config.yaml
balance_loss: 0.00696
balance_bias: false
attn_scale: 0.0969
parallel_block: false
init: "normal"
Below are experts of layer 3 (counted from 0) of a mixture-of-experts language model. Rows are named router (the router's row for the expert), down (a neuron's output weights, with its number) and show model dimensions 0-255. Each number is 128 + 24 x the weight over its row's rms, rounded and kept within 0 to 255. Numbers have three digits each.
After each expert's rows: a language model's description of what the expert responds to; "comes before" lists some tokens at least twice as common just after its tokens as in all text. This comes from a sample of Wikipedia text that the model never trained on. Tokens count by the router's weight.

# expert 27
router:135121129139144148128138132082135114172130115146150110161131126122149165112090074112136113129101149180137139104120146170093106130132080149137157129176127137156165129138143102167132165148161143148115150156114153172145100140154125148142148118097128124090111076106114100138125116135136158131114150145129137148119112104086108133105136091154150166121160129140153107128131116118112157116070092136164101148095144145116106155090130112116156127107114159092147156156098116132163111117118147153151155143191121140076129105107110119124130109138132151086115140151141097116075155129102094115154151111125134161088114166186165111145096109091093108166145128143145155110160133124115095176150142083146140153113114114123161166107143107143107148157137151134098154135118103129116118166124172
down0:114132134122139158144174095116149150072085154109112122159083130079115120114127162146099105112124147132164130141143120120100132142150124156083188148169134132127152108153086117140134106120120116127113120136178135163128139129123087113161119104132143131122098147099107142140155110162101142104155145147115124126163143145117163151116118141084168095126151168127155194103138077122067135167144113114171153101127105144150157132115119117117139113139123149129089123136117126087154128102155100136147106095162183154107109127095105073117131156111091120155171147122131121090106141145121140121133127130107137079122132164151166123134108109119104158092097141093132118135112111131161151111132161142123126154152125141114121114145138083123182159123091110165099091125100088133117098157144107
It responds to: Words opening a clause about someone's possessions or results: with, had, has, which, that, who, received, earned, having.
comes before: " a", " been", " the", " was", " an", " his"

# expert 31
router:183115130146127140118097121094164125155105122145164115142133091103153137080108106087144083129128168137148165108152151146117089128146082117167135105160121140159139137131107103116103176145187107161112160155134129149143089141138136139103129120111117127089129124099103073146141116152146133103115136165119162126120119091104157122087134109135131192143117136127136114110101111125116155098073104125131123159082137126143126151119129135142155119128125159106149157154101124148140116098112119142166157158130165126111142083123136169127113100145158130102112142146124106136122141114129131077106121103134131163134154163155136109133116113122051101174125121136150154093108118176132100176144154122138161161109106092140156171109129115152098129142173129101099152159142105126082118161117134
down1:136136116131138146131124134143080139139129143136113112140159098109144100168112120139100140093119096130147123120120164136120128084145145122142084140174101139065142125110111141155140182174135172165135144104139102165144120142187115112121172128163113120094104147133125121109107155113161106109109160123099110119130091113161129142142168085098131159110149119133152100104138082144111121126110139124140115150140114109077135112128129084132111096083108170137156070151109144102138106103152095089166141095082139169125118118169166173107137099112053125170135148117097153105080157138117112093170104156116109157135130133137128143094151145107129071145135121156147146124119139150121119133086128099156121139150140123148146132150104136143156130142142154107156127154154118144129114143106104
It responds to: Sports words like league, team, Cup, place, season, tournament in match reports, standings tables and section headings, e.g. first league defeat.
comes before: " |", ":", " of", "==", " in", " /"

# expert 39
router:135097113130116134116124155131132099156133107134167115155090123143154126115087083101145101179106164131155153091115182141117088141122108164145126119173138147136151144127154096124131166140127124157126147156100154126117113172130156152114140133095113165106082127097106098179129116161164137160102142165112160124132135105115143112083129107125160151133162120154136081143109139135124147080125076139119119129111127149122102136115150144138142129118119122099127145151073107187148103105118146151168166150179115138087151121136109133139104105143117135107107118148158122084096174087081151113142116107133130157120145160163176112130131118091107124193122090115104127112107117138133115129136146080134146160116119098153167149102139117161113122129135144131087141125101120171097125144097153
down0:147078145117115078097147159152134128129104104142137127164127110072153158125154113124133119106151134144104090153157176150114144154139132151158172135144131082125084146097137126115128168122126104111130098094136160123170149114129153074135119133140147136163158119124128157112149094191138131139100099147129176139173106138133112160152145131102129161124083132109136152123170136145112112112145122114125080095100141147125115113106096186159090102076090107126162200114107132123128150135140168120135131135116113123084163136099142167139150120140092140121143095096120168093119115169095163130129126144156138158153153177124126124145152112127136135092103101142107099175132154131148102140119109141113155137137124129105110148114147131124122106102157146107151120134118145123151076103098106
It responds to: Single digits within longer numbers in tables, statistics, coordinates, route numbers and year ranges, such as 2, 7, 9.
comes before: " |", "%", ")", " (", ";", " km"

# expert 53
router:159097112125099131123116140117143116127115091145151110148128111127163134102089104133135099179079162130155137093165141160128112144124107149138160126159104136151155102138150112141126161170149111168103137144117152162139121119131158141071146114101130167080100088115089077181121125171153133127135146145128149115112153106122126128081083134151183171137163116163144101150127113151108138100120106153136114146057154155101091137124147125127150118099119135114142122171112128135145090095131139181127144150142128150105141082120079147117099093136169154102130135154142113137113134117109100128155104090127116161114139120161140117156105107098115136154136121127129138097116108149115141142143152091167142139104126114124160138122183111150059121132133140121117129143085111156080117156119135
down0:110141135164132151122123073133184143145153140161135138122119162160150149122124111147112104090108121162149145112137131112117148144172112127143138159126112104079172113088149123091118128097143121121138121122137108111126137127130194129135140123160103163120111143123090138126143095126157132116072136141083135156122131129098122105147148162096087113104141150154117111161087114132145134118158161112148142123110098108115149126146100167119087125182105101132110126118106152153127116075118132117120180131116124155119182107106115181163131147122145132136112122069115152126166129145123106168115098122085134097123084134076166096163148106114095146133130170091106102129093132120128153112151144107107131108148140151163091141134085114116135114117179139128132194131132131173090133094119131
It responds to: Pipes starting table rows and prepositions after numbers or places, like "peaked at number 67 on", "66 out of".
comes before: " the", " ", " \"", " 1", " 2", " Total"

# expert 9
router:159112109128128132127104143098153122144093128178143089155129131132152155124108082117110105140085147139126136067138162157100108119148111129157148122132116145148152119141160105155110136188128157160106174151098148144162115148140148147095148108125156171098127121105117124135133128149140146128132173148112169149104140074096148111079150106123130147151159127147136081152124098150131180130095087133173114144091130160126107139094144133127107108122143146113106158172098103115155114114107127130167168140169129142122124100117093146139101103139116114100121133132153130109111165126070122088142131112147117159099137151161134112147117090115087105164115077077170152106128087142129127137144164117157157154101148105156140132107123112151089142161145146106112145118110121141116070141131148
down0:133135103123114170163131151125130126176097084143100197140102164108122119130126133179082125114117132100143118135150090117125111108108151154134111129150170121135079124112114119135151105129100133118143126100156129106163149134103118144131130116185136114170123129101093147101122113087131149111120111118142140168118100169165162139147114109117146137158093086127168152104132122125170145130145143116166132137127145118130137075111115102195111116080116132133100112158135137120107160109126133106110147138119091080138112118159147133127109180126130092123144137155130143153144197140110132169110115128183134134138131152106145142142084119153087113125119123059152113141131133109101129072125133173152143149143122134176135098122132104142123130152093099130078135168147108132179135130101147
It responds to: Verbs of writing and performing (written, published, scored, performed) and time nouns like time, day, years, plus scattered name pieces.
comes before: " of", " in", ",", " by", ".", " on"

# expert 10
router:151096121162114136103136143116139104152130113152167108145143103160146168121116083116141126170085155132153135127120160144108100101123083151166152138145142150157189116170146093140114141160148128148110144153103163132137116116158141143128151117082139141107110113099116109153133111156148130116128143159090164156142108102089131108087116091138148187141139130127139120119128107138103146114113106166119098155103121139134096150093136142179151121107125136117165166171107111134153093123083148167128166133164127127100145136123098127125090111163140150094120144154192120150115143097106075127138132108131134148092158153140153130141094094099099114153129097099124141118134100143106100160162163098174148145089126107155150145102160112129101157146150179129105132163106134138100123147155151
down0:112147155137151154143146098110130163080102144128102124141138139176141157133127093150128168118130126121124100110105085105125159120118150146106135145147131121133152139135115131142182156130125113177172155089114126130140121155101168129129177159084114156122149114132087143117153133164050180165156126110116166136113138132153112135160138160109123144157097108134126147141158124134114120116146100102140114099128115119113097144091150103103187170115127157123128202121108119166156111116143119123144127168122137134134080165132166125151109093135169160117140124161110159150156084127086123133134106107129127127100170118117097092131155144154125123107109146130187140138150136106134105140140143102151109090108138085127106154169091095134112114125164161118151110097112128146142142100119086
It responds to: Pipe separators between numeric cells in stats tables, and semicolons or commas separating numbers in lists, e.g. 1 | 4+10, 16; 2.
comes before: "\n", " ", " 0", " 1", " 2", " 3"

# expert 49
router:138124116157141157116096130078146101149094139147150121143126109133149155085099101120152080140128158153169150092135121120107107146134097153162149115159118170132150167132139109129108178141157120163084175151119142148132095150156167156131149114062145156097086083108129072149152096148173139103131133120130168136123136109095106114119121084153140170129178117156160097112117125139121138089111101127139121153125118138154122142099131139164136116107094144105161134150097099169139128101111130147146144140147120147104151131117123144123111095144141108095114136158154117100117152115106113106133126113129147150087164142166138082145106117125101113147147111132135148113135098159129110137165144079145154152098128107159166140080174118145100133154146166091081135144109130154101105153120134
down0:123127164142133129121124117183120104144169114119103126097128167129107120119130159141117114123101102111112143134110119129139134112148099117094116148154093099106100139176132128174122133127153140132117133119152127118135125127109121115098117105128148096138109154183118098136124115135102126159125121145135149126141155125155079146115130079160112117149134136100172099111152135100143115120155144100158160183126172158118117143169142132142085088122112142143147120076156142176109186138195120114089112102147128118136119138122168130141116134110108143146120140114121165131114108123166132103159162116126083107173078182129102125097083119142119142119072117114108131134114125112177130160097116152144148151086113077149148119134115106141181175141108130097149159128156147126087113171168082
It responds to: Single- or two-digit numbers in sports tables and scores after a pipe, W or L, such as W 2–0, 7:00, | 5 |.
comes before: " |", "–", ";", ".", ",", ":"

# expert 30
router:139091113161138166105095152107149125146114116156142113163113110135137128106127104124171143163117142144142154080147149123135108112132133164136157117151149145144133127125173122135143116165155127138108154156088161147149078131149155134098148095088149130115123112116073105170148090146148144152135139158095154145096141105102125105092134110161140138161143125185146117134109096114086152113097093149102089139080125145127072136103144131179136132108104135110127122157102123134147103115141137189113172122194136148106129086139096146113119098155144125111116137139161133115116146108101114136130101069113115160113153133132144104134122119104100121148160114133137149115143097148117129131121149103130146143101124086130141171118163136154099180142184173133086166137145104159096108152145142
down0:149118155141110104104139117156114132165118136081097115129143115126103103120161075111119147090143098114117079116119082114158136109113135119129125097138127125104119141160112099120118135113105120093124143156127111101150116183122124148117099133131121133156169118155132166149116162088142161132160106163140106130141124127131114087145103167154127163119114152120116132066125151126095096129115091144116169110169140075109133089101114115131169122090148145148112097107148097159175138146109135112140154125119144151109084129158121105071129123135105122135156179068122082143095066129100107116131087147165086112101140140114133138115156152128160109152129152133143124122139123100095075150088135132175109100132137116083154175132126156128107126091146098107143149126134142096145143156114128
It responds to: Past participles and adjectives after was, is or were, such as angered, renowned, built, located, old, short-lived.
comes before: " by", " in", " the", " to", " with", " a"

# expert 14
router:165117105146150135140111142110151121158111103155158085136105125148133144124109092128158083169118130153148154112115148149107066125127121159146174107153128163126195131163154087132095148135144110145118123171102145132122091158126147150129169081089125127093109083106116114132139100139150116148119136124104138117133124101108130139100104096132152154135163112146176096105138096132107125127122119142113107159096137125140110158129149172170160098126078151129154146140096125148146099114100149160144127141149121159095146088134124162120092103146143140089118177155156110115114156115093112075114131109142096155091160138147139107135095118093106120158155122129134155098129087165143135153148143102164152153097125121155131137080158083147104145135133173115111163144095127151117134162137130
down0:134141169149091150141147150116118147095103081118073152076132142116148132134084136155130116128129109147125128173142120108181171140115149094129104153178121159126113132070126147141102139140140104132083157150132101121143150132154135112152145120085125199099110170172135155150142115125137175149128107113147122082121103126129141143160132170115126156092154149149116128133096118090133114123133117167136113144098112163125115135118145158155093126142172155092155167150154125097096135152151140145086115135172090120141129152121133123149146102124145114161184134174110127100172111124172116112116138125091075108126148111136098176136140110123111133106092076142143138152117129128141145124128115121134075147119106106158141121139141138135102112143114093149125113075132154155153130101141107
It responds to: Line breaks ending wiki table rows after a closing pipe, especially right after a separator row, plus dash and empty cells.
comes before: "|", "\n", "===", "|---|---|---|", "|---|---|---|---|---|---|", "|---|---|---|---|---|"

# expert 55
router:146118139164120144122109130056153080160112128168171100124123124132169131103122106103166081137104183151157158097121148154118090131122103150155138134173119122167140114161115100118117150160136114145118128141121126160132126139108151172150138108113107137101117094113071104149130112163161157139117153166121156132146143086116137096090140108148146200152133113156113104113121125133117150125107092136119128135086124145134111112112124125132153130124130154089160129159087106142162131114123139137111154172166139136119156139129100159137103101154147134135088141134145072118117153123143118109134129106141115164118135131158187114135119118100095092163131105143114155098132138169128133123161145094148160155088123099141153139105181124146089155117146147093073152127090118163095130151138134
down0:091180082137166183108130110144098085175191139101114128121099165163082090131115126143103124138137121129119124090101171162145118139110115120088140116127116098121161132117112175141119179124164156130188085146109124156109125135147113158123112137153136044117150109147159121118127152140096139110099092148109139126131080139119105140121150105111051144132088154139156143137124172122111122106087130110104132119119132127091151091118119150141117142108146100099129128135164136140164128124122096064151147138130135155128116124150086144126131153130126097140152138118138126124138137123118117157122105099126121153141156137090143187118127138140118147154144110133125128114156147123152111121129075101129109128130144134145091172150113152169192105122114127101119118117165120118134116104150124
It responds to: Measurement units after numbers like cm, kg, km, mg, mph, plus athlete-infobox words such as medal, record, career, League.
comes before: " (", ".", ")", " in", " II", ":"

# expert 57
router:138085134136113159114094143075124105169095119156163135151140086139133167124118110100137110147095191139144142121151155157108116131139099157124156114169109133157148116131121114142106159154170121131109162147134137127143106146117117154105116074112133157121113082099105096145140102174152107106127142121104159131109111098138111142089097086146122130133152128136140137140111083123097177101124119142154109137116148136142101146084114156123176100122106144122140131155094083135190093112113136165165139112158167123117124107110103143130085099137142129082108141130131090076125158128112095099139131111120131164111110160167139061149136106111127107126155126130118147111127135163125150186140145116131158150118081120163137131113135114126086168122152191098122145139118118130114113124095139
down0:131098107140131129132141142110126177131096160139145141107118178111118114138122133128093132142101115100124120149099094154147111138107108155138107122179127137102073127114174130114084136116171104093135151144105129151162104147103114121113173136131156144116124147120160117130104114124090148092130140165148168147120161090089099133115109118096131105103133181089140136111131133138111127135164113147163112091131168135139095116130071131098152150132124150131155162140106143157103106144119125122128131128082119137173137095141101171098139154144110119148185119120086114118140104142149146108155147127141117145126173080095147100176100153108138133143167118166102096123131168125144161122139046144143115103116138124088128118127149126180102118104118154115135110156138150114080142175111169
It responds to: Common nouns for people, groups or works after the, a or his, such as father, player, company, album, film, members.
comes before: " of", ",", "'s", ".", " and", " in"

# expert 52
router:169114120143137157098121152104137116135102129135151119144118111121126187099116121108152109161108123150121167089120159138076094112136084155129186126137147180158156141168138130129118148129185142148111148145119158172156109134134148155113133109088114161091114117106119100132150108165136105108094153133128155141132127101122157115101125074151130152142120136132148118128089104158121137125087109142111076154115155139134102145106150163165144118115093135122169167152110129166145125113074140115173150170155117136112130114115124168104121119138144114083080165143136114129117143108108091076124137112120143160083138137154187112168128116100119109148128094099143150115137114138135109138165136123137172142088123117151134161111135128152111142152156173096097155123113117133086098160146138
down0:156151114125090142147122121101106126123086162139093153142074168155100186108163156183116139181107143147143117098117106159125128132142146072158127123092138089126111060139109090136163134165108186105136113144160146138132135103141119127114123180124156154140131112150137109126148131093145150134099110147112117116125145106095144156126114130134105112111153177128128132123127139106105140126156152143152182122108147127137138118130129110127152087154094123116155108062132107146135111164136160104098087113156144144123098167124083102138150114121150112145152095096099111122129127138135100144164137131137144111136173088113127124159116133138120083092153142157102127104139160121088148115117136117121128093128132064130114144110131110088145163163100171172155096112133113113134139125140160
It responds to: Line break right after a == section heading == in articles, e.g. ==See also==, ==Format==, or blank lines before a new heading.
comes before: "==", "The", "===", "In", "\n", "-"

# expert 42
router:151093132164108138131110134094161101123098146159163134142124103114138156103125106104149083137128183139165137094176142159097135138148091118148160119157108139128153126137117117102124175144152147140107176155143119163149108159144132154113161096113136158113100115105127096117161114143144103117113148121113139156113137114144112144070128094147129149142125110150130130099122098110111152083101106124155092165101151150146121159097122161104151129115097113096132162153083123136143106093105164157151156138147129139114141068118070158134101118170177127083080168151154111109098167111084121094163114116130128158133148131172139116172136119133099110138135117124153148118137126156105123151124145105118154166089096109157141157109140087142089153126122150097095130126116107142101107143122133
down0:161092136116114138113118107135128130191158100168114106128116149136132082169129132136146141132150104135107152145132122131096129126165135115132130110147161176145108114115092071108145100167146098131138101160115139105079135140127141125166143161157094158158138123107098164129096096090171089096155155162129150115102135121124116101137139123169133166161128152114106107178142122128143097121107109110145082173129126134119164126123091165136112123108097134139150150128118137126152152172146125133136125185117108179141149149144151133179144123112149132171123109171176072133111165122131095140128119137107087149136149166133133115153130117167148154174173121131106139132123182119129124101087170104119094106133144137117148137165139142167155120139138138114090148142171123146134156141137140
It responds to: Generic nouns naming categories or infobox fields, such as Province:, Species, Demonym, episode, municipality, Constituency.
comes before: " of", ":", "==", " was", " ==", "'s"

# expert 33
router:133112132145122122097104140113126105158121125168148110161137104162148154111118111100165101128087174136165150089134149132078076080161096149155169111131105130155134150130148083121084167167153116133101145139124142149164112159126153156117113111135133155120121111117096117145177107172160127115111173135109179126112145093110115127121100097126147148151150119145133128124124107124125146107107094129118112129114131164116115125085127146145149096140108139102140106154085098128160106088117155163122138136180160153109139097137076147084116094146119153104109141147155100132121153117120111094135137093141160145107140146154128094141148129117122108127119103110117127094117118144149101158142133098172189163088097102154143130124148118142121162104139194095092168127095123143095130141151141
down0:129130117155096148112155136137144159143167130113144135115114139131127177109110121137138110107108160129115130148152139118166101140125101102124149080122124145114081129112108084125136130141100117153127125151145150094136176120113135070149143120118137130134161127135131140143158130158153126130050119097114079169109124125092123143154139182094102129158121102151120103142139102112151136130140123119125111152156110133140120097100131113123152134171129100111116121127120127129136121108111172125155141175083169138068190149108134157122134138156134105121132070124083111112149121132136136164121111143139161112144142120142131169138180110137189124179118129101140096083158172156112102112136123100130121169126197149138109144140119115134123175114114107142133124079094130076079128146122171
It responds to: Field or profession words before a noun, like football, political, television, music, vocational, academic, guitarist, detective.
comes before: " and", ",", " career", " player", " in", " team"

# expert 60
router:135089118123147135097112140092125104138129124179128114166120089153165171116108141121153119126129164163144132082171157133117132116136113166169158169124166132146167121137138111142105137105167093141111142145098130132140096114160131133136164113102128143109106108085081070146160089150137147105094120134119173152119139121118108100141105081137117133155146145162128091122122129097083156121120127119150105156092125172096073171103117153134121123125103166109141127134108116126133117139112161129137141139135107145112154119107121158109114099149146134090112182122146132129095134152084100118139122107100113136130131131169153069185087096097136119162142136149128132086126111169113100148121151107144184163113112094135120143089134132133106174138148177134115180145130128125122122125114109
down0:110126129173152110125119103124123173087113124197152145095129070133149126126116147106124137130175097094165114108124122129118135141128116138124113133110158130163133123123165133123128130163174151097161098133137133130118139152161140114192129144142114097101107082161096115111121136124089117123147160115144130134088082169091142160120118146121076113125119146131154139126183093136182121084155192100141156110142114149129135125153108167151128109102155102114117157109105159101127150075135144122117149133178101139115139139158144089142101084100148137094123160117173137114133111114119143129104106103146133095157139110146132149086093131151105122141100152138091171139128144139143124148152111137146115148175103166116113086149167163110122158118156149126098134108122103113106121104120105
It responds to: Final suffixes or head nouns of taxa and place names, such as -idae, -ensis, County, Oblast, Township, Formation, Airport.
comes before: ",", " (", ".", " =", " in", " and"

# expert 32
router:132090085153167125111121151141164118146081120143150112140138091132168164118116119089151121172153120154137128100134144135120125116106104152147156084131130155140152126159120129140124140146165136147074162145117154117151099157167139145111147129095166148101101111087133090158139127148148120102099135139147149125108125123086109142092113103144170147136135124192156115133085109148126144124136099132105092163109162160139131157102100156141131138119089130093138137135088090145148105109084144131137142130159118137102140118139110148118099103151137128126123157177134130125084163131067081100123107121115132129087146164150135085142093112097111107143171066109157138106111089165105115145134129101131151163098145122167167143112124100112097138153173128109117136140142101148108085133133154
down1:148126164148128153157112108115132105122140159167077149159165130140115115127165170142154138069147175124149123095129110145099171106143098110074159101116112123107154141123133130140146100134163131150129095145139117160119150156112118138109146104181134111089136095115153110123114126151119139091169096122137104142108120116117129145118183118132171141119107131139125137172135118145114163126149137126142149123125141086105174153148149142150125138092152132120129159138092126113177124125120128174114134078126136140124163109077104149120160099142109164138078098122119153149179140108118115123186138124111152088133149166132158115128102107140122121125127108174114123143153158181131130104136132129168111187146094124135194124129154128131129144104121171141097144120100164082122141130084105
It responds to: Standalone one- and two-digit numbers in dates, tables and measurements, and mid-word "as" pieces, as in bias, persuasive, Areas.
comes before: ".", ",", " |", "th", "°", "–"

# expert 48
router:161124113131128152084122131091136122156130118137141125141104118126195129108113111131133133156118151132135150088147127142111115118158123171142151121156125147147167142141151113132114128132185132146112141172086159187151099124144177129071130103106179150110103134092113084125151117154142139132175151142134142118095113093080129107123119093143145164129122149140168130098137098155118159113084099173145071146114142158125120141114149106168119111112127158101125165134090106147150103093127141163143162122161135128087151091127088156093123114155127111116121155143155127135073174098091119102110126107115171165119170151166150118157103108119088108149144101131154153086159117145140125133120135115131136143099130113159135147107137144131100147132159159124105161137100117148122094139101152
down0:155155148153137154136134144133089141090158163089153134110145098134078116132131144153123099151132119108159123150148146149127095135140079135105150134117112154139095089091138123126169084176100098149154097125182117129143139167158131107130104135164116097074118121154144092116134116168105142112116110116148110159123094117160163145137149134152106162122129106126132110147184152134144125121141136116122145131097120140128163107154133133148150151082126080119145110147114130143098195096112149107127131103114132131116140113150163115123136120099124169132115173161105138093107119115166152181133089134123113052147166122162148196136131133126090148113132127097136116106142179148121117119123082111153097165141097167129131124117124100139138104154118118120154109140120137124189156143124122
It responds to: Verb endings and past-tense verbs of winning, placing or doing, plus at and in, such as Combined, won, finished, pitched, presided.
comes before: " the", " in", " a", " by", " with", " to"

# expert 54
router:138114126160140124112132136100162110151134120155154088134145091115170150099110132115167091147104152146154152111106139124116087115124078137148149117123128167120153170133140083129121151163146119135114151138109161115142106161171174181132158082092134132073104090110117084134164102178139115112137147140112166114122117116102124127111140120151148159140142108155132080115108150154112147112117112160129118144103131146129104158093121136153141120118108137109170146157095110151156102113112150148154174137153125143110162111146094163133112097164121141095102168149148107119119160103106116062168121119126147131094133157135158080134092103126086091147150113132108130121143132171132140137140132097150164152106128111157149171097153090130108150139179139135083119157131130142097121161124148
down0:124137155150147094128145142116141095162178112136108133122139124105121133155112143137157128141082130147050117180123122071121180131165145112120097115169136128147130138170172135159133150160152115114146178118110180128153134133099161146108147121139151151129130148135126105170144137114147140124094116156135095128146151132126145121174140130128113144124123079098162142092127194100104144154134140120131129135151139112117153093142177107099094121150138102136114127150116091107103155158056131118154117100095145130158130124122145142110128139110130144137049166124123150144107114101113126122067143148180125133126118140169106145113134141170122125135160160139142173159123157145113076101118114108101148126124115160122133144163122130109111105149128118126157114166132146113152143151140084
It responds to: Digit tokens in map coordinates and year ranges, such as 33°21′11″N, 1813–1817, 1822–1905.
comes before: "″", ")", ".", "°", "}", "–"

# expert 21
router:148112109151106126121120138095162121149145133133174138140099117105155146097120124116146093145136138143139153121156138122116092113136108146169143109151105148140135140150152111085130141129162131144096152138135163163138102143130135149117166093112140147090090093116110103155176110133159140156103141124092139147148127124075129105114129110150137149146157120150144123117101091158100171104117118121126093152112164143182107153127153149144157092099117130128145164144105115167150132096097146156125154131161141182107163081128092174104097111163168138123116140150165106087094183092092112099143105108117136173085150130132141113163112107099084079144132105123116130105125115151111148124147142110151136139067100112148143157119138101160115127145145142122076153139127124136109093170132172
down0:130129161119107119111119108137131212081102121133188147108150109165098096173112141128132124160137166110127118174136096135099148114118128122086113137111125124096089121133154102155150150139111131141115154161129083130181137079140102104132127126181116159149103078089121148157154109099112128121107115096119118107117132161151146146131151195114120161160106098136104114144118172165151127127166167148121137139160141122117097141153099111102115162138156087129108101132075123131083139124177133143133131136134125081146121132106094120126136136133142107140115112143137091155130155113113172122122118170122140097151112126118094157147090127143146141117151172143070111096158173131141171152146109126138145123128115156145140154108147126095134092118127112103116135131096136094154110134097136
It responds to: Dashes, minus and plus signs, commas, pipes and vs. in sports results and infobox tables, plus labels like Added, Died.
comes before: " |", "1", " —;", "0", "4", "3"

# expert 61
router:164092114134143162117114139118128098150128124156144104138110108159158165135102087126148119156105168148140152129127156139110103126145115165154174117160137164131182146164162086115102129163147128156115161145113151148141105134142146135134165114079126142115108102091099119139158094136164127111115152158118154126123108127080117125134101076127142162137153133153142129118133067128099144111122117123115102149102124151121118172097148158176162117098110132112159146137108094137163108129083126171123133135169148151083149118137083148114076114148122141106126137134183129130129146101101075122130115116129124149107154154133155137149099114103108106179142120104144156121111096143091129159148159100150130139099095106168129143101156123134122148138144185116094148192119122137116127153137173
down0:176168157145142110126141129100122120153149120151125088094183110126096150179144110127152185078158107115102133099109154150083118102125121104153152147144102100147144121109159137116151115122118137085107134110152133119173176110108129113143092142119121152132140132164151116102115124192150102116124077144164148138115117100135143147131107127179126091169117130133121111121110117120125130107140116137165153140151165117115171154162131166100133083136165121160117154131122138122153124129171069108161129119155149137125132117098118155114109124090156124107105108135105156100107092121147116185119121137114132104112103149130103106133138139147130146118124124117130171162173152056114140152150110109135131106170122168099155129157118137133120120121106111107171129056102147122112120122089116
It responds to: Pipe characters separating cells in wiki tables, and semicolons in numeric lists, e.g. Fujian | Han | Male.
comes before: "\n", " ", " 0", " —", " 1", " 2"

# expert 40
router:195106138114122142098123120089127118155130093160162095145126116144140156095115094118135108171090151177135157103150171134109097112115071176168136136128135144157158107161114137120131151162193108163092148135115127183149107124125115142119144112101142140099135094121099075158144097163134136143127139146106149126124136100140134107085139108146131139131125142145153131110123126161109139123100097150161117163089151126099120124127122132164136117100113158111143140137107112145147121129095144145107145155144152119096152101107113167121113101131145133115104130152142115105138148113130121105123092081108104161112140152153155090134080108091089117187132100109127169079143114165139111144179163097133184150115129128137142131087154109138091147131150159100125140138131097150096120151115153
down0:111167118137175115103107139091122146096103183095123077103130152108106146075146104184108124158149149118112107147122133107167125152121121094108119144079161104119134122143106140118128137114104109149161172096113141118138128132117142099108112143113117051140123123148158171151112141134120120111162100165154123134160110129164146103123147127109130160132145080121148104107144087096153143130135142152175123127126146134121127146110105114123148113110151113117168148168139120118105141143166134137110102112084111100162177134094158141093094086117110142135114143107111147147119083160116122139133098120115120139101164119101113120154096158151096071115127166116067151155153101137119097127154147112116118091150143122079111108133110112129096144112108117096170099073130124143169131130148113
It responds to: The words run, runs and score in sports write-ups and stat lists, e.g. 26-yard run, Home runs, plus line breaks ending list items.
comes before: "-", "|", "\n", " -", " /", " against"

# expert 41
router:154115138159119151089123144117151111140091102164158125138132121117167143114109078112181133123080151147142155107158134151098126124159099157131145112143140177114143164169143106155118148170167116146125143158124160164141103181162128137144127116130158157110109113116128115136137108142146121112140159128093148148135099091120106154100138086152156141150142145125133126125091116144105153104103109144130113161084150165154104157063138169138142094128117127100147169130093122139155138118076151146112167144156135147106123084139096144121086116134151146127087144143149131131099144108095125119137102104141144144104142132127133110149113101106093103163133109096123165116147064130096122138152137087136141151088133103128167149078140120143114141155149174148097138142102120145070120141137176
down0:132118074156159093146100112107100180123129081113108120175149141136127106134122145174132081102159086071117123156082145087164139099076130161081097123206133144095095105110145115142110144117160143153174138172148110091135127138121134181172122122112070123138104090115121111165100104126105129136107157134126108105187114138150105155112116136131139125143153155139133108094138128119160138165124141154131120123143111128144165126113135112118115123144154122129161101112135119144142171126115134161144110090147127109127107114168139162119091132147112146119135109148109138184152135131123080116127110127141164172123138126099098107112111111173138158155111083146151121146115118113170095113165146116137103141149113133127137145122150163143124116113159114119106119142156133149097145123164131
It responds to: "that", "which", "this" and reporting verbs like found, said, stated, suggested, plus "in present-day" and "in order".
comes before: " that", " the", " to", " he", " it", " been"

# expert 16
router:169121109139122146094127128113121103151126103164156095159138113161143140100077099116160108150112138174148161082106169149092108126127086183165180124155126162162181134167123111149098140134148118182088137140093149156130117126141147140124157101119140155112115105121122091130144098184139119099159140157106139133127115111121132110115112109165137153157161144151142102127107129138091139128112110126151113163110143152106119132131124143141142134114087155108156146127104120127143094124097145158142133148133139139105134115115122129135122094148135127094097137161136108125115191120103124092153110091127134167113143143153179100132075098077107099172115090129140158113131101156110117154170139089123159152101119122147147141113152130122123163149178193119109147143112118128096113163141133
down0:134124136128143128116122113123123135104103117151124178125127124125165127120115130106099158110166122110133124101121109117113150105160150143134124092117115102126162106134136095118119113142148111124167118081082114112113142145146130149138163095125142171114178109153149114165105085145117128104138134143114150143130165159160150166180167163116136142087096147163102149171123129165139145130154132080106105136104165150127102165132083192113166160131152137112111138161086192133101138135125134136161127097081110087121140131113186129144117162111089115104138132130182059099174111090120128120148127115126106128108138110136140146118121167087131129149123141128128106114163089154161133122099145142142167119100104137142114156105111098117152098151130082121134127126158119090154098140168123
It responds to: Line break after an infobox value or list entry, just before the next dash-led item, e.g. Pope: Leo XIV, Type: Mosque.
comes before: "-", "\n", "|", "Representing", "Review", "----"